{"n_layer": 10, "d_model": 128, "n_experts": 256, "experts_per_token": 8, "d_expert": 32, "d_shared_expert": 0, "activation": "geglu", "moe_layers": [1, 2, 3, 4, 5, 6, 7, 8, 9], "router_score": "sigmoid", "normalize_top_k": true, "routed_scale": 2.83, "balance_loss": 0.000602, "balance_bias": true, "init_std_router": 0.0116, "lr_router": 0.00156, "vocab_size": 14253, "norm": "rmsnorm", "norm_eps": 1e-06, "tie_embeddings": true, "optimizer": "adamw", "lr": 0.00295, "beta1": 0.9, "beta2": 0.95, "grad_clip": 1.0, "batch_tokens": [65536, 131072], "seq_len": 256, "train_tokens": 544500000, "steps": 5950, "dataset": "wikipedia_en"}
Below are experts of layer 4 (counted from 0) of a mixture-of-experts language model. Rows are named router (the router's row for the expert) and show model dimensions 0-127. Each number is 128 + 32 x the weight over its row's rms, rounded and kept within 0 to 255. Numbers have three digits each.
Before each expert's rows: a language model's description of what the expert responds to. This comes from a sample of Wikipedia text that the model never trained on.

# expert 8
Description: Short stem pieces right after a word start, often Latin-derived, such as gl-ac-ier, ag, ec, exp, trans, comp, im-personator, Per-centage.
router:118152139108121149128112159161138057128104088140115169074105141107113147149145091120086124076082121109151157112139179070081139122230133155151137131095134205158131099113141146122068121131145141123155112187122108126072100180171150158123174149114167114127139078093141112155148103156119125192120140090091117122115098070126141137129137116166118113017136148178169083081133177141149186161131

# expert 9
Description: Single capital letters and short pieces starting or continuing foreign names and rare words, e.g. Crist-ó-bal, Az-h-agarsamy, J-ardín, Fro-st.
router:165136171116110106139144148144121118087120119151095152129097130135142219152162073150137096059153086199138143140142152110094125171198152179130075168106160154124120108116175133152128143115104172163169083112154091127204068152139139162170112152096144092143190107100152142114177146205121142158115153068143117139167111107117109105103149112143174090077104136189151112097167112077165125123155

# expert 45
Description: Opening or middle pieces of words in art, research, biology and medal contexts, e.g. Pal-omas, hor-mon-al, art museums, Bronze medal.
router:158194123137114161112185144125134151094157146141116155147143153115126188111142112104139113087166116206138170107188200120116123126206161131113094177104104168138132103140219134181155151153120191111125149121130098159107079122179167153174151133083168093186190093089128118100180135167175164176167109103126117162116098113150128102144142113072129134109124083168135157098167142118132109131156

# expert 39
Description: Word-initial prefixes such as pre, inter, sub, tri, and adjectives like English, international, professional, political, often in lists.
router:150178159090109111152152152159143114140136132149113108100083146138063187188143096131181105080143114133127200096143196127081141104193159125134134096097130134138147144113164169129162179152144133141172103118106161137139092191161115118167180135110166073137173111087150135125148158164143153176147151119151075111116076105089110150125177096045132135049102095144132129100121184079150104087146

# expert 54
Description: Whole numbers followed by a space in tables and scores, such as 10, 27, 1–0, before a | divider.
router:088183148089151146130156145092124104107152164149103112106132119120108116112181075139128141107103130164129181099126235106144112113191119146115133146126144160158120120140090193142128218134112110181164120131109110135183090090094171148127089150074162097138157121107179150160211122155110133167141148088090126158134143129126106142115153141111204149067128112201098142063178113086148131106124

# expert 43
Description: Closing brackets and braces in formulas and lists, year-final digits and numbers, and place names ending a clause, like Arizona.
router:106143150082168104144142103095181148109102146155075102077080140111095176187128071130135111120176101154127144137110134129140064184207145217094107121139133177150153127095180133140118157163114133132159171147155112077150120157104161135144153153102211098098172095137164125133156135173125179164164127079128097136113130144103114156138179102114157149091114125210123162105191115105174114135133

# expert 58
Description: Prefix pieces at or near the start of longer words, such as re, un, dis, inter, con, under, pre, e.g. reuth, turrets, Printers.
router:148139154107117132165180155160159085137126138128094110102139134115122181197154112135139084123097126165131166145109152087105123104206140169135154095098139125139104147091199179092140161091174125122173099071128132139144118159058152147147187118144176067146097094109141152132157125152108135170172118088107133147077115126061094145178135096090171124037156114187157145075171143098157126126098

# expert 7
Description: Finite verbs and auxiliaries right after a subject noun or pronoun, mostly is, was, has, were, as in it has been.
router:129191151088086154142117166154148120130167141191064122134145111109104171171192135135101123123173121156183148125107146091091092158170172213113112126109150186129122069080163175144125183113089165085134106098151114192153146162080159131157098134105182115137163109136142163119137137144133153161175132118141155119136111114091128126118158148138146146079100082186149115054104142069195135110157

# expert 18
Description: First capitalized pieces of names and words, such as Arab, Flor, Lev, Gra, Bru, in lists, credits and places.
router:152194134139115106140146157109097109120118154154134190106151137141148113151109131121120153138145126159163221123140172133106089123255159149097127171101131176167121081104109155126118154110123188139174130138140146124182095124149183143198141096087157118156150063131165085112161133179103143166118159098093111174165131104123102111159178145089134129101148123163161128153164165042149153091127

# expert 28
Description: Commas ending a clause or list item before a continuation like and, which, but, e.g. "the event, and", "Christianity, minority".
router:142158128066130157106180200148109098085122136145077133111152133119117133163155105137161111103105111185138166114144171050068090197178135145107095185110169161179122077122170157143145221123100150107148135127151121104190088165121146169158117158060156100141123113144184122143137127155113177184160134173113117098190125186115101109165167123103133132111119110168126112090148144151132146113134

# expert 20
Description: Single-letter pieces like c, B, f, p, T inside names or words and as initials, e.g. Ilı-c-ak, denoun-c-ing, restrain-t.
router:163125152104125125072138178147189153133077122191107162124100140174061201166171093136124130082076091146148146113081133079046135139221141166102116156142100151178147112114158154167127148105109134153134125135132122168140141126152144122171132147106197135170167098134150168122118121181145161165088127115134092149091110091126070154126177139143168107109145108097154153046172109132143098135151

# expert 37
Description: Sports words such as played, scored, medal, bowling, plus in, In and ( opening dates or table entries.
router:123222129118154107150149163117127135149188132145120128110099141170089164175194087125161121068114104163146174140101151115154118133190175153114053166072102200139160101141118125131147188107111150079153153101173113135105103162171146153122108111074210123141154073105137088155201132162148162185152140105168126156117092141145105125146095106129125144106096104139146123067136080109133101125139

# expert 27
Description: Articles, possessive pronouns, possessive 's and ordinals before a noun phrase, e.g. the, a, his, their, its third season.
router:114210179061110107145156187131140093148105104125142146093143161137110160162165122152162110090118124155129146096176148148082099163156109128117094133086181151126152051110166155159105173141168156146159127156146137144165128146103149116156120183081210093127191057100149142127168139164130170131133132076128098111098132103142133131142125114116128091068148106206192143071177114147141121088152

# expert 35
Description: Number words and quantifiers such as two, three, both, several, many, other, between, plus of after them, as in numerous groups.
router:144243131105101130108144112129136086131103089126168140101114126086082124154199117123132131075093120175144153164134130083121096157168143187122157124118167139168152097114114179110133182164069086160158108105144088160110106129164169146174085146109142135145122099083189137152166144176105168145110161140105129126127152115123089127131188153097158105078089116189128123066179089087097090140181

# expert 60
Description: Commas after words, numbers or closing quotes and brackets, mid-sentence or in lists, often before and, which, the.
router:121195112097100143115185160127146097133107160142076134144156123110123149143125122138161125095128083156132191122099152078074069175202200138109071172111187155172138062096179160132121201102124133119132123124141116070181110149147167146188116123116125123131122141152196097102130138123134163155156155178132146112213154177116090128121157110135146107147098127188123116077135134162114129085149

# expert 32
Description: Colons and semicolons after labels in lists and infoboxes (Note:, Biggest home win:), plus "by", "including", and closing parentheses.
router:086205101095164124104164126146143149141113138164084101105083127140105171169153090083133093111114113149127120143094181169101128198234157154106136148146104151165186135112177095133134166114142139138105129143149118104126148126193121129171199140129150117128162053120189131175117158151166157121150147053122172108138159128078103115149138135087144127123130098199151131095131174079158142096166

# expert 10
Description: Word-piece continuations inside names and rare words, especially after a capital letter, such as Albre-ht, unsig-ht-ly, Bertu-zz-i, W, Fl.
router:153136141065107130087195154168126150144099127139100099107125109110133175161126059124072084107171095131135154138196117119148103147238137159118129172152133200181116128132101085150153187136103174133125077149131164123124104148148128136132119107152172089120141113079137169099116122163129157147111157117129141199126147139150154102158136120125133123009110141167127143051139157172127099160128

# expert 11
Description: Word pieces inside uncommon proper names and foreign or taxonomic words, often after a capital letter: Grav-el-ines, Artem-is-ia, Narv-á-ez.
router:181138160074135140125141147190141112124117152151132140097144105132098207153139099137149096036143110174157134123151147107105128169179143173117105163139159122124140122112162145133125169149131195126161101131167051123153062146139134161150139144086139148190160098084149119097156142156095149123130135055121109173164107142139122079139094144120178103069123122218138187077150088116199136139135

# expert 1
Description: Prepositions like of, in, for and at right after a noun or title, as in Museum of, Master of, completed in.
router:136189152123111150094204154144160102131128136151097136069124138102068177174119099121134119141125144150137180094144171085085121128162117195133057176103135187190178067154101128132144224112137165157149148089101146122089092148127139149174148150140174110121172131111177110150172083167144173140139140090109113180172115096132132110126124155143113112085152153176142139051159151123132117112134

# expert 57
Description: Line breaks, table cells and sport terms in athletics and Olympic records, e.g. medal, Olympic, medley, shot put, Championships.
router:142215130110144147146135161126147116111168106185104141109133128146091137174163087138134100097114081131159170118140231081148124135183139137109068164159114158135148103123178153107155190104118107142196147096109129106191123149126159103101107109106212093144141064103142118115172167172168164188138141078140123150144112113104148116138126133129201086099134099166159128080168125114130075161122

# expert 49
Description: Paragraph breaks and table pipes in lists and credits, plus inner pieces of foreign surnames such as es in Mwesige.
router:159163125091104124136113180126141102119140136154088156118078180127120129155181082154162112067119184154163126137108144095121065175231120180101095173148123189134154125132149144144149194159108135099180080076150120148150092131125136130203173115094138121116155087151189105094129133114153123111113131097104134121100078126129156121161153129148167090101121122196098152090194165099136081160163

# expert 41
Description: Final word pieces and digits before punctuation, such as pover-ty, Tall-ant, Le-ot-ta, and numbers in coordinates, percentages and measurements.
router:132125166048133102130185156125118162094126129166125114118108129145103153126152093148084087098153127180116120140173135110158121167222121152120096172129166160183132092112119126183152199159164090185137088164104139084138111163126130114110139117114158116114205105098192139109173116144135143146125126128153145095130158150141082159149143090106116081071128162184147144091216081118185108107172

# expert 12
Description: Mostly and, plus but, while, although, and the century-decade prefixes 195, 201, 188 that begin years.
router:174175166081162135122180191128160127076148166134104098089080155127137170183166126191116093111138100136144125091154180082116114147206069195128101164151151134115133120088128155110096149101112150136115138112082118148158111185128137125161132157067152095210126128139139146159160102162174162184128161072064117145156125120115100130183150118078140109075127144154128136078119161104168133105120

# expert 15
Description: Hyphens, en dashes, slashes and plus signs joining compound words, names or scores, e.g. desert-adapted, 59-year-old, Lin Guan-yi, 0–0.
router:138177157088104109131161159147159128112123133171121117085055120122057178157135103128159130107082073153188116110102161123116088171181138180052115175071137159154153059122153109156121175144108121152136154155148097117145082123088141136163136129103203080158158121144146132107175094144137153131090160125125110138085135160088143096118139125113200068092108129199133121105155143057134111093127

# expert 51
Description: Periods, colons and commas directly after digits in tables, times and decimals, e.g. 4:07, 2:09.42, 61.05, Dec 20, 1909.
router:091154162095147117096148103167123147117118101195099131059095152137069170120160083155136110112091103208167146089159208061112068126233115162097086169090112154130143138119161116123148122120118127147163098124124120144160126183091168109171145155144172104169115126115175122103152114131115117129111137096130140108092080149121122133120133183105179086119114081182145124088170143168168101155094

# expert 34
Description: Temporal and relational connectives starting a clause or sentence, such as In, after, during, when, where, prior to, However.
router:139229134090102130170167180110126122111141168121120131072114070137134170218180142128108121064172126161137186163115149120106105081183154170129100127112124139113138085117139136149145177129182137165130102098092062142134161126135170155171120116106137121147143094117183116185158157147103166137137148104134107149134160119165088146130132086122176084062145137213125151079131156146164100145142

# expert 6
Description: Closing pieces of nouns and names before punctuation, such as season, film, York, Chile, plus last year digits after 201/199.
router:130197137070143151150204150151141097133081164168090152133146177143080155168105083142124110122167100197114151148131124119108132171217117133089138154123140171189128079107133154130090153147108168138122130109124129102228130122170143143122149142133150145137185131152108140114161127180137187152189141114119056176127145137137131135150133086074100180076107147197144157134153112124125097093136

# expert 2
Description: Empty space tokens in table cells, byte pieces of Chinese, Thai, Devanagari characters, symbols like ₹, and word-final digits or letters (1988, Baby).
router:103151153088096111115138131120135143087176135213089090070100125135089163127172100126159125092176119161162121129153166149141096161192133166113110149114177145113145083084173165155156206182108138181134142153092128085155127093110185133115125152095133120095170068118140130133184146130094132193149155121151116103165116161126128145127118139141069118035106124159098088077146106114207135111136

# expert 38
Description: Markdown table separator rows and pipes, plus sentence-frame words like is, was, a, the, See, and "Below" before tables.
router:120202180099134147135169124173117090161133134132077116084130162140101183114135102163112117096146151139137173101159164131141131103187139201065122148123156186146155091074155147180120218128142139108134132139148132120138101169122161103110151101093201135127174147139198171098147105114058147151141145091119107186125113142164178128145099130148164098072095126204160143110166106105125126161143

# expert 40
Description: Conjunctions and prepositions linking phrases, mainly and, by (especially passive "led by", "owned by"), with, or, &, vs; also table row line breaks.
router:157219156073175137167166171133138108092152168170102102071092116126134137176170104127137129094071153196146162116097118108121071140168131189092095129146143144152153064115144119119145132119067116129144128148120140110133102125143148106168142162071153100146198143136151118163197113109113130203138125098118118166118111133108132115169142074054157132099090151175142130083122157104196154105102

# expert 52
Description: The preposition in before places, table pipes in biography infoboxes, and mid-word fragments st, b, ald inside names like Kunst, Frost.
router:133172136107169094108196194135167140150089118192116141114121145128110168171134098132136104066140163163183114084115147120131153176193169193103072160082091165166143040161128139126152161154079098122125146101136142136143145166117169142163109143095186152121199092106162152123157110167122134183143107113089123156167126101114118129150101129110100110083112113176145143072169118161125099184100

# expert 61
Description: Country and state names like China, France, Nepal, Ohio, United States, often in tables or lists before a pipe or comma.
router:170216164110148142135172162128124132160113142144064134083081126170089162153159130116061054070156121160153158141119172057111105144181157161137124157166161190118166127084154151165119136120089137095138135170116148140193100168132163108142143119103164131125079055139160137138162131178151127164134149114112057147177107151135110120147110147098127099073118113178159153117186121148161111140142

# expert 14
Description: Word-final pieces and short words followed by a space, especially in music and film articles: album, song, written, fantas-y, a, an.
router:174174162139120139184145111143162094127174100114061100135128158117074148194110090129150127066119089164178205119142187108097111128171177150124124145124185163129139110144144162165088205142133134076170168114138141171105112071173146131134153148073188134142153116097200115106174132148144154133130196122093106120122144147123097115137123117128153122066154110157171150065086108093139135131117

# expert 5
Description: Prepositions such as by, with, on, about, under, between following participles or nouns, introducing a noun phrase: taken over by, documentary on.
router:132180175131088121079181127175120130093127125185093140064113134104116196167178094110120111106100157159147162120139144088130111134169178176080109168114149166134168121102166148157166181112129166127143116113129134121111112135204140119188122160119143135104172091119162079143209123157128173146118179107105156181156146113108112149154128105092105106099127119197096136026150135108150142078151

# expert 13
Description: Short word-piece endings inside foreign names and scientific terms, such as i, er, a, ari, as in Galliformes and aquariums.
router:188135154104106163130193110118116147104077144149117142061104145126086153160131051161133103120155116193089208106095165088084133166241111137107136176124151136110147122158166153171107132142153137141134123136098110108145128139135154119218137147143141121130141114107148093110178138146147171174137151133127136172182095153137143133096127113156181120048117156171161148099198120155140140079131

# expert 50
Description: The words the and The, plus opening quote marks and possessive or title openers like Our, Her, Its, titled.
router:136161132047097099140165134150180112133116130121107124094117110126153196130141072157155122058111137209119139130127165100120107185147087191100085154121110143170136046102162127154135207142150139137134154157132122152114093154144192134144155147086197127141210071129153147135117157141129163179112130078103117159129121105114156135154162119130162118058119102191121164097150126080134123102150

# expert 56
Description: Short consonant-plus-o pieces inside names and words, such as co, bo, lo, be, to (pan-to-graph, Kal-go-orlie), plus hyphens and such.
router:181141151087101092135117149147106083131141140149078077127136148128114152221193066134093118103074121140110125106129193145077112110200161191112150139122141175185136128102175162143114160150150133172150116140100088131142107194134158170173157088168132144162147105124163143116194093155123184142119133116120107117127121153087142132184102107110173137054115119188150136095156098080113137123084